From a checkpoint of a small mixture-of-experts model trained on Wikipedia: 30.5M parameters, a softmax router.
Below are experts of layer 7 (counted from 0) of a mixture-of-experts language model. Rows are named router (the router's row for the expert), down (a neuron's output weights, with its number) and show model dimensions 0-255. Each number is 128 + 32 x the weight over its row's rms, rounded and kept within 0 to 255. Numbers have three digits each.
After each expert's rows: a language model's description of what the expert responds to. This comes from a sample of Wikipedia text that the model never trained on.

# expert 7
router:141117115156184100179117059130113148149134132153150121124096157117134147101117145125098107097084079122149110135110120130083168134148165118106213113149131148129150085139110160191182118145103094128098204170133095161183134122081092197176201165094084148158151101122159145080155114147106150165176163161139138127165095125113071099064112126164107149173157117102071138123146120085086169127129113088093166109142170135117106186178129158089126123133095097201128127177110167078117172080096093164116150126136157155159107154148104150072140061154162090127147101141137153102077151155181122053159162130156173134143123119170120147148112152187060181143112139133170082081094093072164101168144135198158168126131148163158149116112092111109078075148125171127184113151125135174114152106096137
down0:113149176128138122108156162133080161085242165137164135120124142116165150116111137145073062115106185150103203165144049116058108121130105131128116091078142089148107069099190155115127117111123113116096125123107127121111085161139131121097162123134146136101129098125167170125137202151119157120129077224111123126083159152077128130146119067113133133114119060147102121141096102123071130122152151124116138126094124103151092127138099144122124178107114146202111164083135080164100101114093166164124154133160085149163065137122180141156115068126115141164184127110156127177036087079109167084142077094179106113110149167087168144134137193193144187115195100157084126130144115134115138144121103145127146135161131089156112115135150149098132163140169105170125148143059134143058137089110167
down1:090129175193176073059158112137126119111175130118138145172114136136158117148074170115162118132134125104100092111112128197129133046146153127106143159172146139116109070149089109127125150143158143102137116138123116120099184147139087098142200184140087134149019156101201178193119132128159142108130121115150081094148122117113061106171142108055119134134152101094095125134146118131170119108079152141130121141139118142106075131134101102122080113124179090134158095093071111153129190159135110138129141151096140132132069101088153127149152131182115120126125118133172168093152129105128111087130155104109122117104174054127071099113172129110193099064184068096087111100029125117139134151097126053101130094155089119085149145107162085170112122123190149127147142084158078119162069150174137
What it handles: Separator punctuation. Colons, pipes, dashes, semicolons and similar separators in lists, tables, track listings and times, e.g. Location:, 2:34:41, 17 - 2:39.

# expert 45
router:115123105119154146175137129093157123041105142115186109137139083154149074120142120161132130129084129135122134133138159095112089110168132179031086126118110105184101146091212060097170111153171150091100081091089148119125134053087156083135151162143165110149074088128067120113092142125099206091147074081162118132106107126138117117099110147125113151112150144077102180194118114142103125092132083084089111161139151148143116101112164117181114156115121158098103129136148120156114137113155156170107150077114143182080140108080194133139116108052121101116098111154131098113166122186079088182083172176166108174100140153132141140087164150130138107173136178072157125108102120075123101124126162104132105063103177170091180142140152136156053084137118164094153159131113121100097144183098152
down0:167162113147132102100110140167102130078093198164107109093152095094147105173145111121143169143229134161117093190130163143138077155153111184097131114130137079165133138157096168120143161076147136091155103078095189116147180117133108133118175119156148150123142099130191104103103144142070106133142105171170119101125145123121126093133119074118140120123131128134033135183164204139121045137133125170133104152117110096139120104155033140115140132132117096111108120143158138183165136151157139151097172123130060174087145104193127120145086134116115147105097112133139164145167124128119112149136151125110192111147162143112119129186052114180132099094146091099129069050102092160080130155096141107161154116094111142119130162089104155165145087090170082051089160101119169118093120214080105
down1:174175135124114103175125161097155149087127120115162098132175141095161138130093112065117204116142124134114111128185149140101097129029101155162086088179172170112149159124086165100103078133114067154151163082143142144194098089109133163109080106200134105158146145074147154134154137091101144080145135150135163064163152102083143126162127117172161136130129142167146139195171120158070211148131121170171120146175086062165154168143121109129136087146094113143172139112125061101161150108127112115078141145119112130088121122155137139129140120139127146144132146190201104140118161098113109091102153108134098129127111148134134159154166166124112144104085141152100161132139102109082091115169107107155181197142188160151118064076138079143120056131089181153079156111079077123139121152209118
What it handles: Table cells and labels. Tokens opening table cells or field labels, such as Band, Votes, Name, Genus, Candidate, and numbers in results tables.

# expert 26
router:108107078172156076111141103065126094111159153063086127089159166114135126159135138170159125080088095128111134176101074138142128134107093108146084090133107137124134186180106125147102097135107087169144152094185118171098148168110106150159178149157141135169132115113112115128147102107098168137129143116086133126138113113084088135138096116105180135154169163178093150091139169172128127131105100057104088136137155099081187165121054106154104120087132135149150123097117067164170114141052128094191131135157090102150148131118134141140108162096185093167061186160098124163172085112168073121107081118050143204114128113109117130081068109195131074168091106164193104098177128172122072136070157118161094097189139136177138101161130133175109127096150165139096094137158123151106132095159131
down0:128115065133130091155100155116112086102015087135090143129197105098123176159157136130181129097106080163114155077162148186107143129131116131112099062170151103140174071134124161167095135186159178054196100142133153136129120125105092122139186100094096113103137154091110054144110124095087123141150148124151125113094147092131161162144128128095138079120123128100140185137135105124099077161160092083128138192097111114038141183097136144136131115162085108171066106178139120112112191170140131102196164125129112169077109116097097106131128168145119156138141147082127132150106192085130084161125099135127185123111080093132050167150141118153120107169135130157134117110140109141121109112091125204152146062152099140097151135149130141148174135123121165131111173135099103115056171044121129
down1:082153096155133101087117117078120144110095111145094061139088105061071169099163121094122131162092103118162128116143154145118128109174182124099104091090123123192120049152118148184103174155139131149049134146124068115153128116178081174148096196093094164196135129165113148098105098126110158119199095144116122133139078148129155106082125166166142137128112138085097126153117105110125095146165093138158113100217118143126141066144217118122093129152168108099127099153108080091116106107090103120065131133126125091172065126140107113164153132083077144106141058115090078175136162135072139107166142159189170138103103069131107171165104103128162134170153086094112077131083121123157132103109191123130164110072126090164083106121091150119077106086132091098138080155099140118152163121136106
What it handles: Space before numbers. Bare space tokens and currency or symbol signs ($, £, €, #) before numbers, after colons, table pipes or "in".

# expert 38
router:106146099112118114170112138092150161206108061142154115171120095120164123089134132089128158153160149158101166107145135096108086165173201066095144142097181141158102137109130146185150146111118083137142096127111095218082092117145104127134135158170116164133163166214190127144061128123148124133142153085171091116145195135132142112133157115103058115105126100107153100160129115106159135170140155139065102173201078158057099144109088163092116173091188122127123102100130092099119094159136069184106130125131103162122148109074131147158147116068121130205145144123092098128043088107078106145126178163163119135159093136130125159112089064120132145086132095126189132101169090154105185178112127109071161116144135175099117111114156152137125177152114161120145171089100151135114119106135083
down0:106121113107155118130142125091163124086096152140062113124141118137202064133047135127190103172147147094139110119123150160107131107115087133124153200103122130150131158150038064158127065094179103079124109117145177149098092172123096084200148179126129072107150135085133129136145148144120011147155103134111167095149107191071033103137161117200119127052138101168103173037169152172112145155141139142127140134171061123117109194160154093068117141087126137155118102115159074134125162106136108132117159120116137125092104075124121159083139160109137166136141103160101130105136114072107135117122144180154116159098126134111142130159118170153132144101118160155105131119112097089125135133102180133105148070055172112139122140167140128127125144143155088101134156072108082130160109160159141
down1:110078125073184131122117191208129172130166095124108107089097050093125156143103177154130165215112096143049131137170146112161143089133041169164099102127145155102141160146137158134173122139107154096087081137118125171180116166142133145143073140133133078150108082133092110161108118150114138166152121170133145147120121116093136147104153173151115088123147092097138206160041132088142145106156176058205129114187150107154121119121185108186138154101195144132135116116165122151159130161086135118176165171121109086135083168150108171106144165114155112114168176077125093124148115124155140123128120105093117132161105131176185051130110089089153139101088106137169154117100136178091162115151114088135087130127110155087099072130112128172136139125109090100052095143136158159138119130187115
What it handles: Mid-word syllable pieces. Short syllable pieces inside words after an initial letter, as in f-us-elage, p-us, gunsh-ot, pl-ums, plus degree signs.

# expert 39
router:082141120155183155161151114157099065112129176160137061133163165136107163114186122095117121105156138185148118082126157116117183149181082107103129163116096106160068071100120165065150079159120174148167177089137093130129118149097145116065082116123155123127068096129166121195172134138137127143102145086142145104148149116082125126107142132160105072045079086115123092097121078144123134154147137083112139116138134121068119119168060097173192163180124123121123186175124114149128071092100125169119157116132121137120135183152142168111151112126126120074166166105095094154113164131203071153150149132136090112069144127109136149137138119131161134170141105166158147086142125182186146186101068180145135138092132160127130194140106157174163083095095148083124155152168088071125102166195132
down0:161147197176134101109113159163166143108154106119081119148154141079150051120113134161148165179154156090187111084174134206133127112144105095163151114122095124137084167097116126125135195096093077092134077180122173124146117085135108170152176182143091146080160103152088196107073146081154138164103086121160187154119094121174108166189157145097163126130147145148132149145158127114110116134147134139155152187042088165155108083113132140125110149097117148137143133120122136161088128172151156125106111094131157165124136100131141133188147145198106126167100090163175153122148178182185112159108110132112137150175165132057092184124113097104057099167106179119152150160082147104108140147056138124101113164152164084170143110159088152079156135138156057120155162109116151127132177083080122
down1:134146164123117166116083122119086142081149123170152085107084083130189146141110166099203147172104145103101147142151095150168203109161123112122089113118150131127139172073118150166112214154144140108174127091135123031103170109109062078075140110130106157129139165162103173163127109070130142135157102166131136120115110122103140098095148082145148092090205174160158125124113185111137098135142158190153090091123120137110098090115090128114085070130138083143126148143154150109114108154136100101121105158113144149171146053066137127143095091155138164150162163143114175086095137121131147113115096127187121121096092112079102143046145109206082137120102154128092105104082130130127139116160140031154100159068146160125105145052128178062126134167119122124121126149129127096112104094038141
What it handles: Action verbs in narration. Main verbs right after a subject or to in plots and biographies, such as won, wrote, took, talked, expresses, ignore.

# expert 47
router:149082105163128137149160133165160140165161146147129128174154126070113151130070141184059107107122166115065180150085119118122134091093175133177171120119158142081187118147132195144133128071056095092104166215102151150167101115085157167103137150090167109143100104050127149159134163135122109075135156087188100065121127142172082099091147129209122127161156118099100139137179109099153163152106116129137112123100120133174082193145161083092140124120163091099175163140107098167066135066108128170125140118132119121089141153130146116095158112126085137110076153130114116164099066122165149085114148078093130165179158146178130110142186183152118171169128113075137193153124139087145086129129094137116129159150064154146118138114080122082098128142168129140111080102160101158173156091112100
down0:141117137090199164162120038166110098124098189163134174155173131066144175151067160143123102123105177104113169167120141136201131117064172136143152121105095176094122111114141131124161140154099133174132158125151128153127137132123165161107119118110085105144136158118140121127159155081075144068077133135173087144119151139185094116102197119133159130126112108117131175150144120123065137166141139101131142112115140151117096126120086091158124137088154049134102116139078063157057167134114156120118182124151117141103095127150164099049119154114135149054092102113153151153110125124161123109109122111200132081146117164179121102085128171184141121110069114165131132089148096096149102185118095181105116088090072148081076123194058121145116149150107133144145157114244147170121123105126173
down1:130121118149118145115179095146173157104123093177134049152101133092187108135133162104143043081144079132061117154145108068133099121088121156137182123162128103150122208138123122103162108106145153094106182054169135156157074128164075168117144108068137082088105119115147092146133089105107085092140152080150142061133127141115163111130136155114144126127120104087150150135161109168152130100091138023116147178109120125136090148164128101094115106098116080138137146132093138151064162095145165084079168177076163117124104157063087135144120126125115103119078095157155129108211144126101118115133129084125140128163104128076180151176148151172097107096179125086134135161116068087114176193145141105134052158128120175098081124113145087131131141128183164116110157123119063161177124128153173
What it handles: List field punctuation. Colons and dashes after field labels in taxonomy and infobox lists, such as Genus: and Order:, plus as in cast lists and names following by.

# expert 43
router:122131144116179186144137190053158131102110093103059112074158131074133116156164178115156154077104132142165151124130179071115186131107131108158074127114103137093189106149085072133120134150184089133112136141118119132088188145125112150126125091152091118114167157151118164140152090081112094165111119161107142121125148192110133088156095112080084156151113143152110185081132149132099084101159165102187111160154092140065132126146184094145176064119165138102134140081116105101084069118130123137125140106107133116106203175165075123112062102121130193126176175129097102093134094110127102160134106144132140107201125127127114101177114141217118134167157110128082144118091073089093093122106175130158151095121117178174104206110187137148112177118173139135134150140155117148077117200144119
down0:101098099129130151078148121169150151123129190154154143140121127115108111124139122136135119149151179152076124170122136123168096142140156096120172170098112162077137169146160162132113141116104165083077117138144172205194089114130148087173148122078164133072086070042103131156131096095179138111157128137116199156132067156126086166154121133108168192173101150150055143159113131144163148092111166176128093110165136125165132070171142112136138105137104131173133159164175139137124116057129154093099091125153145105146140128120096068100145096106120099158211129146125111126141104098161117105113095186138149123109088169250111130103114157213109113146129093106143149166092123095128120115127155118093140139084138126097051126113104117085153143121235154128178118099131136168045109124136118
down1:123144083182157075084157139120068144141091117152189120134095182153176107097068138169123145126066178112120163131098195179137128147158109141143141095122131140158091147121175146105112149090188117102110121111120137103077223120167190150178108129143147105107189141134140199156136187108143164138148157109132146134162130143127139104131075116118121134140136121151181056160144143133076215142173130149191094135159071127127148166125108094135136135150164164167119191186039124146133124167106165114128153145153135118113123094126145196145096094159167148115129151115127147129154110126114104110151116131201064160115095120142110095087125180171154133072113119124153145109101078131118174151149081136120159119134171177100117200125187105181208139165115170115095158157070098143109124100110117
What it handles: Table cell spaces. Bare space tokens after pipes or semicolons that start numeric table cells in sports, election and measurement tables.

# expert 17
router:191162155148158120135152087122125126138130135163114105091118087177139190153094156125045112148153093133143135101127128154108149127078160096171146182109118119140118073159158185118101112047193171149088153117101128148114080146076084133137128088089112135129151091110136116113165170121111202072169199101110130090067123143169155143117135179173116134159128081168159124065169102169185183153105062127121086119144097133132114152145150142146191121116127093179165131123080202183155146063170092121110151110118067106105140107089128120120125093138119119123070143136178140165122121103144128122152121102101108176146129092163139094135150104170133181111121121090209151126128143081131080144167114116076125074098146127171165157104051065155098080119134160127057121151133114144162135159156134
down0:121094148090127126078153121134109110064127122115106117095075172089112172126135078076103093160029126120114136170096115183071089144148182132153094139162154119124120146169179147158160169168144101164083129102162189127157134134121157175129146107175150187130102126165174132147115147107170108108098099143117169119143137134160180085133126153123132126118141077094141113096140132127148179121121085099100088136229136112148120096130162139127150067162146092117135182143098164164142134089109147120083163125122148191147133130162090100113096075120099103121116153098201094150150084138105090164181124105133138169106127137152109150156139142176123154140156089118105130133101060102035136119153157172123081095146157116074162138086103058118191152158078117105066143088149136166152188190211118
down1:150134134151141177097158150107134114177124122125110191193130177103058158142116108115145174151169131103114192129126162156135140169178119151110100120123147124134146161111159131138129151115127149143131163120131139124106108150110149166192086163142139112144086108158108147150124166201096130145116072133125083111181145189084133169173112153134177135133118066195151150198122156149163171145119186103128136114100141119100127110243160141112149110096138199164185129107190126132156098140133107136180114158160141154168098182123125091105148087189115087154192116138068131107146108102174180140132123111136158086179075130067179194139174125057124091149145098173134096098132157134113143147141081182061100159155089126099208148116131097164156135143142168063124143120155126095093080135123119
What it handles: Sports table cell separators. Pipes after a player, venue or team name in sports results tables, plus country codes like GBR, JPN, ESP and words like at, against.